Below are experts of layer 5 (counted from 0) of a mixture-of-experts language model. Rows are named router (the router's row for the expert), down (a neuron's output weights, with its number) and show model dimensions 0-127. Each number is 500 + 50 x the weight over its row's rms, rounded and kept within 0 to 999. Numbers have three digits each.
After each expert's rows: a language model's description of what the expert responds to. This comes from a sample of Wikipedia text that the model never trained on.

# expert 13
router:478438518477501540493556424469466537437565457423475529423540462432540474473521431493511478425493511556418475418496549528476519541549516582610463436426489548495489619501502474424600469485573453496593534467497498428530447421546588513538468540424548462465500483556481525504491521529411510504467491454498464492583388466555522619573372532555540469516515543472495499592543491510578483462483
down2:483505553514465469480525504373417537327505443488399479431439511416489502447470506505536457570569440467491513478489530521474508478499513477513547245485496550483544426510516489524473491535442520503573471557518554494495488505537485464505447449431469549534442553565500429536474481495518532523503558545478558524475391478507526423457507508479530529472539445574542515537448474412438429512470
down3:531417445558484497441535550472450451447513504550450556482576488488471432494492467535502401529506460484573597443577597509506529437449477456568480438496417438429452435612556461481459579500498515495454488430501586612439471499452492449501526454523479458490551505500435514466461343388507497473473582492519508536539551503577425534503501486466478402434419516475524498571478465477491435546461
down4:557449455435524514476512420502545476493477492480434478603448474543483443513562480594524560550541513489531571452481598499459508414536470525470407436493462530478533586401460424534509484586501367468585568470513461493612555511568538499435454400518485550487497461522545448482459596529503523534549551486541493553527485527541545481606430484488444556488461407513550500541465475529396489436552
down5:587523529505458558492532506487468471453468457467657499564444506556562421489406403592540506543509434530442504510516494557485499498448487506502554384565475545515485436555451497553449534597447531531412526519504451489530521528568504414530563486573573496484530560579511488507505505587549515483585554555487510492506587494480608441473584482560514542417533506621490492479533508399495473542480
down6:531533541496458483496520511514552516521454452589591522630454455556484501497496568511441477488497506496583490565486486539581485483441374518543532553607598534525496501437484486499410468426474525458463564446565505530365450505467495542532507504573557537521557524584525568493467499475565685539446487506556455502470557485538449580488450503520547464530549500503494439579452430508503484416473
down7:579402527491457500511546598513540521439553607407507489470389588475506535480507517427503438466475528530472450464503536534496522430526449466409433591421561558565507500513534491475483405477448474523476441493484503531478543474593483532523452452448542567436516503472561466505466546518579615460493515517488537481518591559477411486580492448462571465508404442419461443579440581459498439510518
down8:487506429494477522422469499474521511518542478587525400490512506530486494414514569512504478502536514540452582517531541585549490391502509482509484553546459537455515518556539546471573463474539511400503575525638500471429450443541463546401443550451483400543514456559518481493467489546477472410459511522462492432520457461536579564575463534522525352602473481424434484421480535629493527460517
down9:520476555535481465451537503449526457493436522473459556592514495555525426523437514486528504541415463540467472431506489445524518497495484519403474413486515494535615458461431510519425498474553500534543600497396465516560513555519533500568567488483466569524368463509557427535532541535545607527486534532548498543568550540420505523486601488460578550350557514607546551551570485433500443517497
down10:567512547492524486543514434539518406381564546539498502522509479551500435550585547553483551482504481554507500525562567484452455505485527515501523263474465536547570568524499553502539490470428461552542471498432459523575518484490457512444473438546428540517454471545503519444497461639520547404624421461529462473503402531510554495534492533494453474536525537487492507497447447561445522455551
down11:477372547533525446527497515504501472476494505489540475380551592448491496531419477486595492497636543465463550552484531471490574509541499470462487345499512449502462511449487487460526580478520508500463475603482480574594551431467540491522439589461531541511480441456471563478519544465423481559460525464492488451448440593462578622510519497536489484496492514490600534442494577509402445420471
down12:451521521519421496551556551434472599552588483417545494446469435488558547576467514477480484620480497458504552487581481563542461505553511461542490470482531495520560521542438615479514549445437459511532452537534584558408517465437444491400453473456495483472453517376494507540482346465456529466443479484542572489491543511522465482532481478453421400550530449617505443528469493479429437500516
down13:472454450462546463591490490538421514422470518458459494501498467489595516532502486542541490456504558534432491486472540429560511525561494519574427522470469585548584483482436452467469447507575434561507384440499459511627528387585604493509477509515427505433406448532557433503444603498486500512527479417512545563536387463557550489537455508520533444517523588495610555503489453479477530535483
What it handles: Scientific, technical word starts. Word beginnings and punctuation in species names, chemical names, measurements and credit lists, such as Mac in MacLeay, hyp in hypothalamic, -L-valinate.

# expert 8
router:544467491465557498501487362442488461429586489516482459443548454533483488528476463570466513536495496435402485432517484461481526526449536528565462452494457577518457534452457515400563505527574486478522559509464480492514454421536446502497399590394534520562588413503506462500551568525420407555558466521498502496570401488538523536540361525458471520583479431519612502572468521521516560468457
down0:499485475428481592508555439503471554556463544596504548545564504493582452483509483505440518543489530442578484545440491510510539480504485476512486445508516384527434431500497547513465468470481492543505381426510497483506492568601482537581475484514500480507469520606480442510516606458580582446494563502550565488450422479533417625545452447514499624518517501421485487611570419499449481426570
down1:446438471476538549471513403551405613486411575575445482500463485552455523484436429451563438490458557521528418482520518477502583509489508411436499324515468392599452449505450445515490456477565551510537458503448542499604439492498517514520526444527540520472556606505541451482551481480479423568416523548480470466531365484517509520465460490508417518501486503532509512496458501451451492510548
down2:494481466560462547488473518464510481531471563505459438477530578421527446566460361494445487524509556538501543436538539450368497514501479537367540524511503633482460519593561485505462527492448561474468552409453491508549507482531510497516517416563517517472466513530532505495433568462434590477561522528489486487532634553379500510567539432507494469452503407588436485527430421479474457526556
down3:478636447519484491473453503424380531481567499478403426582482435458456442506481472516508433532563442480509555494511485496579434499533524440531521451531508482559519465596426502564563476472461549498548471413542456530491389499490521421491466503462539516532463582460440492530399484475432511446433525386503586482487402515539524457482459483522482464419397523546527595438518587509481446486518
down4:495488511431489574495464515492466492411598523504486521442536430591441513406567455481440474530481535544496527415536542484536476455511475517480469463494414504598504367511417398470459462475396520531523451446472500483512571440391470517460432551502515599479446546461461488479539480470529500533487443530491495506576448523521460540467543284431501531536495491530480413485503565535462465540516
down5:436492535455461458434451531423436436479586412476446532442610533431473477492513481446507488443450488509489521452451436496483501501488583514502547475432556579494527530530560416530570560397479534490486470553517433551537454473489489546480514509459597485553446582479507513526433626556506500536597462514511520511575362437461433415490482423442454592437409576472469456508480466510523512503515
down6:594487444448506408557455465547499493563473520469470519521484409483497499463605573501478587519415522487422470493482464559450517505553545545509480416412492427474487384492499505615564562495492544525540452594471557536551463503528484460525492524470518535482389453391490476513522579601582410520438522490530476588454396486510542500539522551498512427488437479431559500478484499429531583471452
down7:503432512491471435486481525511430476520471545519459475475491464483471491466472497549515504468569459454492511439469486575495528589613444488445571547518542547516522481588440468449484478481467385523391402456469522559649436457399513536436608543495512509583504570448427502446534562483481567450494508531594521499493424519545475553536516420528556440493602483452501530580495536497408571487561
down8:518539489621523501426523462440571571346532526573432502554496592540489498503473452557560463497479468577500508477462529495515557520498487563553487307506500492442506519538523526528477471562476528513565462582556466539495539490479435496499511404483529542472524553485443525439518371474504549507420479438558529536562395513526384564523451524535496502447585483566463473470535474441451502468497
down9:502447557480509573529496461478449449428487514453500462401473540386549479532493546527594470578532473435478462539488414513483482525502493528484506566483502496418440508529462396486566487482447402498490450454496482518478387396486491449411502573502470453565505450457470533579434615481508386454547527518513527438568522577518468528516483608578467412490452498558440465440459584489435543542489
down10:511506478460480457551425585486533488515498571434571517519521480436468512475508514457546593512534452541441461484630504454541518526477536476470464456527481419436538382493468487501505563448470512564517483502495478593451429517510533608517472441457420544493544515488509518522629568447530429548403415406592603515492487487514526463432544517540417520530420562552516599474520473443533407491549
down11:444530512493510525438472495569599448503526401556474491418573414483571509431460435461541513534463484517577536481434472487432528503508439487426509509612559346473485516395517431517451551547485491443548431435496448516596491576513550537491557552524518548484572527470515498469512444517444540571574482502534436582521464551462477494518484454540475499615455427584527468460545493516410532433475
What it handles: Political and institutional words. Institution and politics words such as Council, court, Parliament, tax, plus the Count in Countries and scattered inner pieces.

# expert 1
router:569485608455531460480548393463469479365563471472465432425466460541518505471516436514508523411444487563474525448469541523495511540492508479586459437459503546496523502512466527418603443504561484448552523464530548481546458448496551531495457574404499529542478527510507481459529534543385516507540392493533487544562330466507504573614420500500471497457506417540540539581537498498519465423468
down3:508493585489446425618530553533472561461456462562517522464479481494568475452553518484546532424542477554489528594596529532417531547559514484481487543477498536597507564528365487501475576433497491522436505499428606503535411444446524501438473482503419566455437580547474507543627517511500546488532484476471485560485406441492494585480422443591454461437508518480445560452565484551512484552528
down4:475515499532456540528481519540513609458541545534440457517562360516480463515466504502551436421512587521517511525501466510444473394566508379506525612587499500501588536431579474497412481539519585457502505494506502577448455480534520526483521509479517548590505413502620529512470443453501494436452578559491499501508580439502476507583458477550432455526467521416478603509475552526391561470463
down5:468494489539514452499537516512424434482500463452476546499559521509488455498493549496468477559517452470516509521535437492505528527578489475523517532434408539569374419563427491461435431520458455619599454621470529465467430492473573579494546532388480491521515520462472496599559599516526460542507535478530535550465462516529515338502520570477465490428422558528576465576501432459484466444571
down6:445480512497523524517513520560462453484432588466525567514526474478468514478586530546543556615474498458492477473402615496439482600425557473518518437397604462525509513530551514468459491527471505517488445464364391442526532511471545420439404506510499501477457553512429441494531561479657519489514495484441528489420453485495547580463424546510507526547486423456515536554471533548521564556561
down7:481495582485441502537499479517463476565558463557492453425417470351502451498500536493565467436589492523468497531512515464420507499542518567515483424524476510615550464483452532498574527573462565399525366536504515484459439417429558505519545500469502505582497532330522501523465521512527505490521398504504477518528573550557552513492482415493593426498517504448537472513486573527538599439546
down8:378456484551421537503470546527526521502476458525540488462467442635469411557469460561483468504476426551561560512585505563531541406494466467460484486459460514526425523529460447500582508514514508514471470545519495522358520420578515464394497512474447450519571525518522461468522468527559545374497480491584541498463656480472486515492499503480472458466454521496565384576404428544492507485522
down9:382478472475481452407463522551464487508628455518470528510522532508454511470532526479478584500498466513534509498531451492489473414479492490474458461537499387459471572564527486449422410468565462436540534519521398486406470407458370471453494519522433549565388475529546567501403521461522630505512542553513495462496505484472518485545441436546603456471453544496496482448513491618492470486587
down10:464484501568523493550483475505535481417519611497437536546501468579511465562507506584450408470550424598470528548517503461422478446564455494502501443527481474580528523481453623427459540585616471501414446465457469381442530448509500487404503444517554467476554582523432497537503454535519492441587489485490521555470420478459536463532453474471469522493493498462514615506462421540610527568449
down11:453587520543486468443476502447441536463528495579484438489582540550468550554505518468490632485530456613501556449408483435507630598509508547492460474409490521571508462481439489505513459541426601442457477411521437399457528516528452485397545516476554553489462523625529486454561475571518475537445478548517472533496513491434419448485492400501541442528488446516532528584524513533481548503531
down12:551441532499454575414571430445466514530508475463442471495551482490478420464567595428432447462440434565507550455548525476576528484446555405397539512559512621486513426467537449485591507376503440471497465483542471452493515412444469547504575534489494590475570518487524381403470534543514428490513521470564544495431514492571492581517515422470468476534477568510516508460491485548573517499479
down13:473506428493549477490533548518445538500474489437461500502475542438409545429516509408510532479501548455491576516451504439522460470450423495546484545600505546500396477480521474436529522433464488518482485609511482521452461464440521510486541544531450566477554383504571537503472572517680484430517443506464585418474472535650547448433526528464477445579446508480512419418520476427464475487446
down14:503455474459478539495575636565472437479458506580559483549500589508478512455494483576469479536464457405482465565546455528446559503442492532332596534508545479466421456561504506486438374431481509528468551484497493440550543510500559490561598490542431532480499491477488481489541545543573531424413528425544507382512524533457510550475526440506557524400539519435496547461552431475481531470540
What it handles: Space before numbers, names. Bare space tokens before numbers (years, dates, list and catalogue numbers), plus common first names and places like William, Henry, London.

# expert 2
router:444484488449421593520601533542504538489424478434541568488359529515441501472478541500530541475566430510420405617495556527540530525567500547470601554453613363515498554486533528583414487504550479461537562590509493516554521483495416481532475447521371558497556493564529528455532499504485472576473453495502501498476542532466527493496531496552492469496481436518534562444552465441515428503432
down2:516495530576443631404493470506506486473540471511549472408506560549482550508455415505493553578524445484463557474460556509526516502387482485501472604553510573450600535563490481551530445529500574399447540465582513383469540440571543483471505526572443430382491497485447582507499531535492465463606517440492564609504508467466434521513477545487508496542490475480470525435409464461563499475539
down3:540472512522398483547491550579557523516539600477577498595500581516459505550576557495482455409396467460524566430475450525467529495436464599415495601538389517437531481413428425505543561446513535545467420498535553495443494529474534461563536572495573485455490525502527494443516514516500479514488481572616456492554566479519476565511555554580506384482491509470427561530519518426507476472487
down4:550565443461519492494580533461509469515520532536494523611638503565433457588451545523523466454391501470447446496608477506534458477549470557535435543552405379510463543492568460638535512456467567452458559509513495504482521444568538588589509501488514539528545551465472484525517505515481481413522494477537480561506464462516447447572456557484524534589520515495427501434414619468548470486505
down5:524451516521461568507490372442492538506632449564423420480482529489501466517562499533602479542545480541453429436557430436460529483538519502407427431537464502478452485535480468452466501548536552551465470574502463477467542442568504477436461480552537557452517489478505526513485603474442568478481556458547516586547569428531473439523470469553505475553515490625488510370600529558549603498505
down6:554493490441567442509488651496402524521471475539506476456500492592497500563434504508559531490530543510449485413526459492544575479483435490513514563544507450495438441560458557489464529440571587527465539391529428460622477558528485570484480512512524555483426513442421478550523528573428576544450543589441570526498445470534616440468513501545528488347472489497432486465524519553468501482506
down7:478338491550463465415449541495509486504468536537482474442472512451481449461488482474481517544545500532470521560467565470501497552481444568436468646494548479438505531524585516556466511510480531467551516516555582541485488484518545520457485394636457552430519550585482518458503354513559534477500456439446447490516590519490532537485587474518599559484490496488401506534497400440445406482448
down8:490493529528484471473460520474531354547489473524471468393517498488511431464369508534565517492501566476495477563488527539498491481460516569501525593580491610481517577432501504571449520501519584534555673490492456480565523516478468501550555526547464480538512550451449469518530549505423517557424554428520404490538392574548591420468488535476584478503424565496510598458470527522527493534504
down9:533503592488476458432547516562445519513559491551464531409398490534426439532515491540515543524566489610520468466555505399474471577521488514558571506520452480551461497473549512499465441413527515487515480480433489604519470491552555493559514446474504489448485589473454406560456624518443526441554520453495478484549458457410541466535466398425477466460495472591567540417493629457450525455431
down10:579458428530435511448488510533514521512576459421564624453539497449525449466531528612588523466561440529435400446496496538518489547585487493563535487513505551466551502573501524536518484494582503535444451540514432509541539527487564492489479460607508443528602475460577475493622496506498513500491595532624501522541552447521518533560549502481490474512435536508443477526586362523461437532420
down11:505476583521535491400417439507477553444402467421468515540526559480465480484442532581476391440503540553485447529543621492432494503551501513555545552579608413403481497488478457464508487534437492460461459533449443555465603495559469423517396552479509600528523510547496402480545534485517506450579442538466523491546557511517493470565450482497438434523529375573517499461486494481452507483553
down12:478518484459539521525537624522449387498507591531457580529506509540455523450506570459438518404530477426467497524519368518452572509562547390454524477493482468440517487459456439538587504542577502371473513543469525456585492584443493487530537516494575518522543569477415505477470660525467546551511523523550504459505478502467524541446478529496522463410515502549453585476490478617490504476442
down13:510476585517531477423497500525435514438460571529547535534490486575552358405495388624489521385420468528495458459491510445562421447448586547410483567482466536534503433498527412441453468473460506457444509490538493532517518462478392511386468537453459487522532447438453503550466550467488480555458556443543499526545498474519508578516459564433468489382449471506499516423483503534544544506544
What it handles: Word-initial pieces. Opening pieces of longer words, often prefixes or short stems, such as dis, un, pon in ponds, bra in bracts.

# expert 6
router:427485551432521536468538377399475474460495384442476487453486480537541541455546472434430504467454506606475462458503531523429517556548534510528496483480533607514566477555501456466668487501435467524532449468477517557474378470507534513579388512479531506512557500487504487510560502517552483526526428478494534561505451413546544581579453456514416526538458483533490503633546484424529519459452
down0:509331515464459525522486488446579459505471559411546421583430528514564579383534567518482492497561495460544526486448399528464519471470524551468573533517449503399580552537437615502513468485548485543484603497549513434409467516471542454577446481476473495514476507474450416437528475514535512574473517536516482484418558466478595460408488505549564451489458480526473495457506433499479470573441
down1:505457439477507494529534452543484469498446473472578547531489528535535500511512537506420445451466588528450545516507595577369523510460534512470482453486584557502548473495500559557494533479506491493593492573478501462543499521597586532567493449486498458572436520559503458444558545501464593575547582563390500501556473543546600512445451590436500542439580539418482468473506406435544482601585
down2:488513491485522435503493585437516577485556404373421565459540527491475570487461518458466518385459436589483527485476526465466489424476512462501490510631576524580449437466514525541541533480520476547536459462542442525401517493422515499500529518476545470563561460494523458487459292496430548549529462510476489490439550479555455488486443509553516535540494449504537507486486547480466412370462
down3:515612464537493357576456429490438480461490521509474525467511556528480407550472464498562575513427379517457543421557494446532485505452587464507500471526498483505571528420435473433442561409489472491528447488492513568466510504483385563496478454433525462505512563537618521472582525462558481457527541501483418490558445535475513456485494508494435498522413561427424538389564549472514501539429
down4:479507502461531471541480463586497464524481432510504601571501496567476510431577523504586583461489587441474517529586452448605520483488513501513514442525446494504499567504500525530572474519590448550548588503462501561470432556434542552516412481629552529562493513545440571437487390521473542479420416489571508480437476534451371495476485458534450416422510566556490499449453460510447495500572
down5:497559454532469511571554529524507451493447617543573494480491478487553494633438469625518549507476504428447463515564486510617421456482469499504447486520415490448581463503455513502496414500586569529480441541534489505488460558434611436442503506416516583575437506542441492499516594472530512607476442538540482456514509473437511471493514431462487441443526513541500506467583585488592551526564
down6:414518497494491434493495544438478527546503551488475401585587494504513550419487527479496483535422489468530537529530551527515421575482448508512499518557523390500386505606483543506489435408480518474489546515454557459395488545474495513478512542545412592516527516627626559516514374571526492515398570482515464479500443422482496507523546562516571499513570500565540417510509501495544481596508
down7:494429532547507508576505501634443463395501498467495515467553452421548468517549398536538563509554461479479550512487469571477554558503607548558486495395556543407512508543521511505481518546476553504494496577526476486660456602447425427474540528450461533520416464512441493516544600549561495535488490490509521476512446448533528504481389458430495561494554465514450492566568519506456536579422
down8:559502459515524475550522494479544555570516570497600478427478452504635447541478488442487557464602486421476498556610497546450445605522516510508463458492553567505497427494501481546487484496536606443514442534494511532466553465550555540538516508464630502577494495513535529543572623408466528408474424505373459489549432554517524579506538495467521580531511501477550550562432523508514482487557
down9:430559548491583544495518514511541405468549443458509591506593474437483490483504496518398555495531622508394551539544474506460446504413512484585520433459517448527559537557486471602530451567461507407447512485491351477549537467577510436489479389472485530491492553533561422564496485484514441409484492488535591566474580562492522482533512509581499532528443572522508519453464474532540484449544
down10:536517455458444566478535520509433600524499488543483555576414550388450531493542482537470597562508441489516560543411550470520568399535586515531536534465500502586534461469517506550484391436481621485509554508524483508466499486522414588563467508493456519496488477507429498568510405455538542564442453503464458559506616547476525595381512509535499452486517454501512495453525393487446555566496
down11:386554475573520402546506489505454509393572514510530497480559505473577550499407487484500517496585388494416516513461553538495532485519510520531545512432484551549472509488442548471547505460427461492527528498457441533521496381359414521513465533525554467482592499527463489550522589400535574386516442483506504442572517545472437505475493481507576477450552504574504459551562424565459512401518
What it handles: Articles and determiners. Articles and determiners such as the, a, an, its, his before a noun phrase, plus first cells in data tables.

# expert 3
router:482508468440523514489592465474508550483534516488455449536486482460468471546588517515501482508562442428505512450464540587591471448389524458459501454481452534418541501461520456440576437544482412503490525477372529477391394495600438546489444520439508507494431409580523581448499574597447457425502381411473513483547438446535537521491469442537554498479459510467499487513568497420438490512469
down2:491423541514457544419402573425563580492484596495501528530532446467480515554516476464489558560430527461408458456487505447473489550508452508545569379447526449467451482496493484504506493481557580530578490496517488514430550474457474534555498525567430471491439634529357449446558370487516452452489534437472516577475570495527588526500496521503488490525446441443518528512446421509588526491592
down3:535540609372618482529441504468464512461487517476416482516469433523515465534400509488452531350478513425452519468540545478460524517488566535451530532476562444556493457540474541470424574570432535426533480555466522592492456538621533494500505508502461544525509535465491505566493554447532448570567544462555473573581446555455452525526496566563468478555458495464569475522452454538597482458413
down4:520543533600542533458564485474496457602523586519457470426488484465537408457495529502557506467460488487514479537553474554523554556463490420590567533504601509505517551448479527521523419484531440539525464590539502578425562447500450508461457459521549514495537480613467499572446540458528533522471454348505515511489502531550519601529452509573565512495514454552512521436532514613574636574558
down5:576523576571499542510502444496565563475526499559593572469475510553556583451512477403554547535466498557507496543500540565581458472527621518476511502472507385606513558457493419417453584476526429458482503521472480460481545464555477468452502584476580522523463542557494530503391491538465445518543473556542492604470544502574513463546553467435463564495437470532430437520543569613454530517454
down6:542478494535525456520576476422443480477541453389381422440572467542548440475523432477477501481458518500453506459468508452485470512457578416441432408526482475503534438520519421527504530465455490515467547477418500508474437512504451465445579422488532580395617508500532498500449500489540572582451508492407578541452492528517468445612440517542492625447471426569504519563508428511458484503567
down7:486544537488570416362471526468508551450568482569463516601537475520473500592397584544447470545407468528472607589494484546594483520517480441417533471507527550500493494517510532454472560553511548546492553559495415451504453482434530513555507537497418477368537552520432515457509464518490481456511545573569543554536513468529524445365542543487583480600478531494527550478452468544494542488462
down8:474575548430509446504456459475473496456491388502483510485490522526517458454563618578535539367459459504454528527561550538494514516409612488525476438489544468454536445570421500560534556423560472525508498574496583509540517408456461501493543445447580534528494445557532486485512570538533515501504549595557624483503488500520506438438415470543455466435536534523394511550624457511558485520520
down9:469461432513549509490463528521511486484464405586469487340504445532482523494403544500494505448501353480512550477473574496479539477459454523463448487506516494417481469510527429504500627563513471576526451524559516563521547610499485524425443498555616499416574495492504560553511444461544516547598527458502479595587423464525500476491491557475519544493477594464478505626457532479548540513469
down10:472457517543439483499430489494380488418486487413493637499594457554588504475551526514479553515478472487533506546502566481501502503462599551467564568425525542521628493504513475520389421494444507533459638495506477397427571519544481568562442512512507509534533505522490487485521502503462453492513455549405492546463552533417489577450483499521533503589540522464450447537552438393456460435528
down11:508557499518533388428475526444467661501504498509491477475517474523498428462493484537460504478606478445513517507446560521477547458547444489552517483502367378518574465415461474500630444579504498511548478538488504459417503553572497525458441471521491504504355469501446578501502450513480496488452591536406493446563526431521463499558448551524550484489533473418577521507484404509458556498446
down12:505503492434536602488625568561629512432537496535495485387511520509488508427499466469473528568542495473555530526514444508501472454492493504419449444472542425564476588479482495572386592439479476443503492493506552485518534557508470458495510426502466558525473477475416482590495533502396544510495506443412403535503482503551490421438510440490463638469486548498431491470532610525424499571532
down13:437652543470549471504507579544526497563530582534517464512486531439450509417461505481528558485577550536571578581563533503536520486481504501467425384554553522514487604448516527528472481474458475477546534460523521520456561547472506546441468428421437423509561443497580505458516643480435527453531485489519570457507429528527454475432454496591509591427447507442447561421534475491467527451442
What it handles: Clause-ending punctuation, conjunctions. Sentence-final periods, commas and clause-linking words (and, but, although, because, while) in narrative biography prose, often before He or The.

# expert 11
router:593481506555565511450489414503451471477551541527567485462442469483452575540497499478525594565390519525518589388503413473550508532457540512523434442489529470568509492450477510410575559476520553548523453504533571502563451476502426472578450572483582422475498480497492494453524423582571469488492462573575537650458430532526528477513480545491501536565529464609525518511479450478500406552441
down1:535526551394550466508459502566557458470476518391476438534520476491448423450499530512479432503492398481454445441494435557455495507456407570441426525519499528522546436541509575459530547468585476459444474470409385535510497493512511523501425537525597523516493497496536604510425535570533587458582471545485518467502589479490514427443498586490565437559564471497457482556502604424513412525445
down2:519496444400506481384473523549461412463534514463484413505472427529473456454525528549584577467374471432492543462589503506444415513478415424467542508522516542450502409526531491555482518521512502503497515359493487524574532518540509464556589539509421569501456587544486506460421439484510472511482499449399522501521464505514523493468519598622509526547497495488510515362489503397490494460563
down3:549485418485514483546587532548444426518544518521528412511503533508487446612565586439558482508524428542478582468457451468543476503561446465444366472455530603471557478454482417430551489548513585521468529488516519517602530461500468481519499479499495465474488459524474392454483561534462549493527560403406505480553453475545530437513506540518522480546623489561517528493561489359558414501471
down4:476328482491574481496486491532414536507471545415474525407429521494522424491507484465498491408533484529479471500487483501464572445435481471551423500477567628494559566493448515337493517447516437560521496543533573512565540466506521493517577509554527453393534427418482437521516622552524478527458533511488479584532422377516552450507452513516528514442530546516497473534508463484483546449507
down5:474475567487496466500503502503400469392494414556474512478442433510484492510429543594448475469498505544426559545522502505520461465510439499595531532485451435502568517387505465443464541485498504495481450493641501412445544543502570534509463436462385484519511612444547524537450372434512487553597499558408453482584541551456479490473474493455497553486528610459519526505427542563498501565518
down6:555589500406469446502440449596554571440491514545450547503434589476508460510481502439550492540451525506448472507537429501509540441471514360465429458505445532480477529497551443420445530468486511539527468538557452577576519494455469564485463475433398424460551483435397510535414522502571530509531440536550514495496532513460499598483422514548432518517465501362540416477457585538453493525559
down7:573457492504443459528520441447443481474612411498514486443418559478519480457541509524504513571482441617427431463462461582497556429457491515559489468523488497443567453489527452565532518575466429524497477392484541415499495462549485477524580519468444481454516461607480502412496491460502632416520463463520448532543500471448562557588431511424385514517375510460492526540490482527504525488570
down8:571506455490502553521455501601529501596504544396536502478563524470510512540529372477563625499474573490487549533523469475579466441494406478485476543538561518480535420526524571477573469483499438489567427460503493480511426601453453531502516477432469588513486541536571534481478510470448485527467516515545479505399549475550489575525519522500488627481346379439476459515546541437465487516547
down9:548534386466449472473466484514587489573558497598558529553541458547532528504486451388625415480545484478497501545537589485485522526481506464540540459475482430520486499434453465489478514607498427592478533522515532472549508512599501426479530477446548581581512456514565515464504496557480552572501602526493494510548489516605528568596539485463423519477522443527612499532411502550496619464519
down10:401460505450472561539595513536530517478440574485422502529480414460490501483560418524490559436552423533457499418542479502464523427459497506585449471527518640570545565430494444442483438443509427505499534466400456512581586466451563531562576533501550505440467441492485503506457608511454526532477541513468469522564506351596518418567465510554475467426486514497525474508524517480453536461506
down11:532624540537488584476561510490494439537502561538532506536490565400482498514446510494451536463543444425412398451486423558505493582560532578536505488485502530499414528402468504466560566518486588474563479573454512446484520567485435509512393509435507445575618555582513529479448552504501536494597459436478417472503402551467488565467562539500499570529569496542518520561559488526567463501515
down12:475548483460547523454514488433625449485499476555510427501510626542408526472545480526431536603346501490455505401464414429464492556466446480488437504549494499502432452518483455509532530484533452534466476510545499530570462559404491532575525465553504490459598468477491561461514483545487517421513523443511503559493424550552508556415551523443502593565579540474490515441485469435453379555481
What it handles: Digits in dates, scores. Individual digits inside years, dates, page numbers and table figures, especially within match reports and pipe-delimited tables (2013, April 17, 126).

# expert 4
router:565434567572554419572409446505491532641496555455507515614551510463520472529535490471418518463524421497543468538435459444529399583544491532495548467515426485465484524524554465514545446510410541494458431459496421538445487527568499411477415493588498399523481431485552580503423485452468427439559531510537542555484543462496510527506573550499514479476455452452472460593454505546541559527439
down0:538490504562461532521416575444512473528568433531498494500447615544520496595436545526416576489479512549531467452455572531566449533568543570497472491457552653488515490497479530532407476500541509457520542519578456545465542478541468473508447523438513519519506542557542474509492754516484513480479502502497471432575538453462539525450504551477589488441509579533524530582456484502497549512522
down1:446431459539422502510432424438499464552436425463546583426515460476476477577421382538445523508610468526553454503400584449535427472466452431509425570571508576462536500516508522538494508498527514525458544438550460537523466493535506467500443522551562467529546569502450513459456567462491536487497456513471543589469497500454554558564514501443494505563353497530548456541587458532562602427470
down2:486320502512567444454514444516542522524440478518501417535525569554564424385489539643504512494487492515529510473590475473518522597541480470554521456482574442438466471427555543608431464431493538465484481512572481523388427570455488516556490465430548470496540525510523459452632529450474534574478493460522560483536450508490466462489505486487457504487463504474506502508587548476461426568571
down3:465427527488471400492519534397480466543455525441486486589493492458487494491469368552481524509485538497508593496518593484552479422504559457521595525426540449489566446547538463423456482486541535525444549427524461524566535526539493536527546386524397528532572505550464476455552442492529586530485490624521462528488502417414580476469480487468510457506405619505481598522553466529456455546541
down4:517510461460473493478522503488522581497495597517531572494497452565482435590482513574525449580499466487479498466549466488478527371505514545520528515531453520536460585476490447472452441509532444484630430440468548471403469526400475488540515455507486467490520385482479461472567538525462517469541432446407511558453547528530508502368468405427433430535451459626619420494493551493450487489531
down5:483510548457519503448451552574507512520494612432501490502481553418528431570489533376473470396440497466469443455423449519483525567482490525492460547506570622536550560534532535395430470506511628464417557517443469507555472511470464502596478506539545486483507433528537454568524464417430456460534535458468417546558366517458501505521499458532445445525494421477497549547475562507460448581508
down6:529554519458440517527467496528460479505464559523547562524541469519470508530484516489547391605396520515504478571501470555490482498419482502464500452476467659559542487578490570491522470511500501494528543517480506503491387529543585500462568530556456557468489544571379395516434568472463590559453502552504468563580541579338455507512455494503503555373480477449484505462552504576527496497505
down7:506522390471451471524508466521498521436474584476501505499644499500575352419492518545477510498431518532562489460432436569458538520501471503521491583476489434560369571481510496470453439450524505523450371519500539509554449523482533537479472483560562482522546524455519461466507488577482630527460488483496448562501458594422523561505478471502629549514562493494608480509548503510445458492578
down8:556430432455457484529453427498443464517548503484542573457499409460487470462484485491477494485545488485399488596452528519526528509503492541527506471496424557487413427579544480499481571522511519498503460460483589455409516516543577591421392485366521559508585460540436550460530644446597501454545523501517532523551443556456617521443552459472487479458464421536524507513487450481558461426476
down9:458459491467502561505455428566519360453598460471562546519529527415412494569500451431492487381459510506511519470465612546525368457476568457542530525511489505501499455533528536513516498557506488496478554464434486469396534493532549527425494472548517471546469463357577568570504563360523469468533437519530468543475499484505548580472506544443466538564452531451433577542550494493528516545526
down10:492531453438515447483568523448578460460550435466491437527502534609489522481462524497450547372464407520393512525526571454425515547474508433542432414526508475485554472542491579545571430500496549475468503570404500523424556497556506465527517453478483605534497415522546517475500624540511541520532518416471550416539536508606612474524455567509520474581530480565540580489550526475467538474494
down11:568510474495479476545541496445553502574471522488454471564534520511426555519506445500510565500481506493567550496485542460455487410545524512545487478506513512391439434507427506576496505503523482431502407579491586537565482458590550495558477491498458534518448601536561537487499511355551636515499567516507491440487429531439474451482615519519434514469385522494487592537425437630569514475543
What it handles: Prepositions and line breaks. Line breaks, table pipes and prepositions like by, from, with, often in headings such as Appearances and goals by club.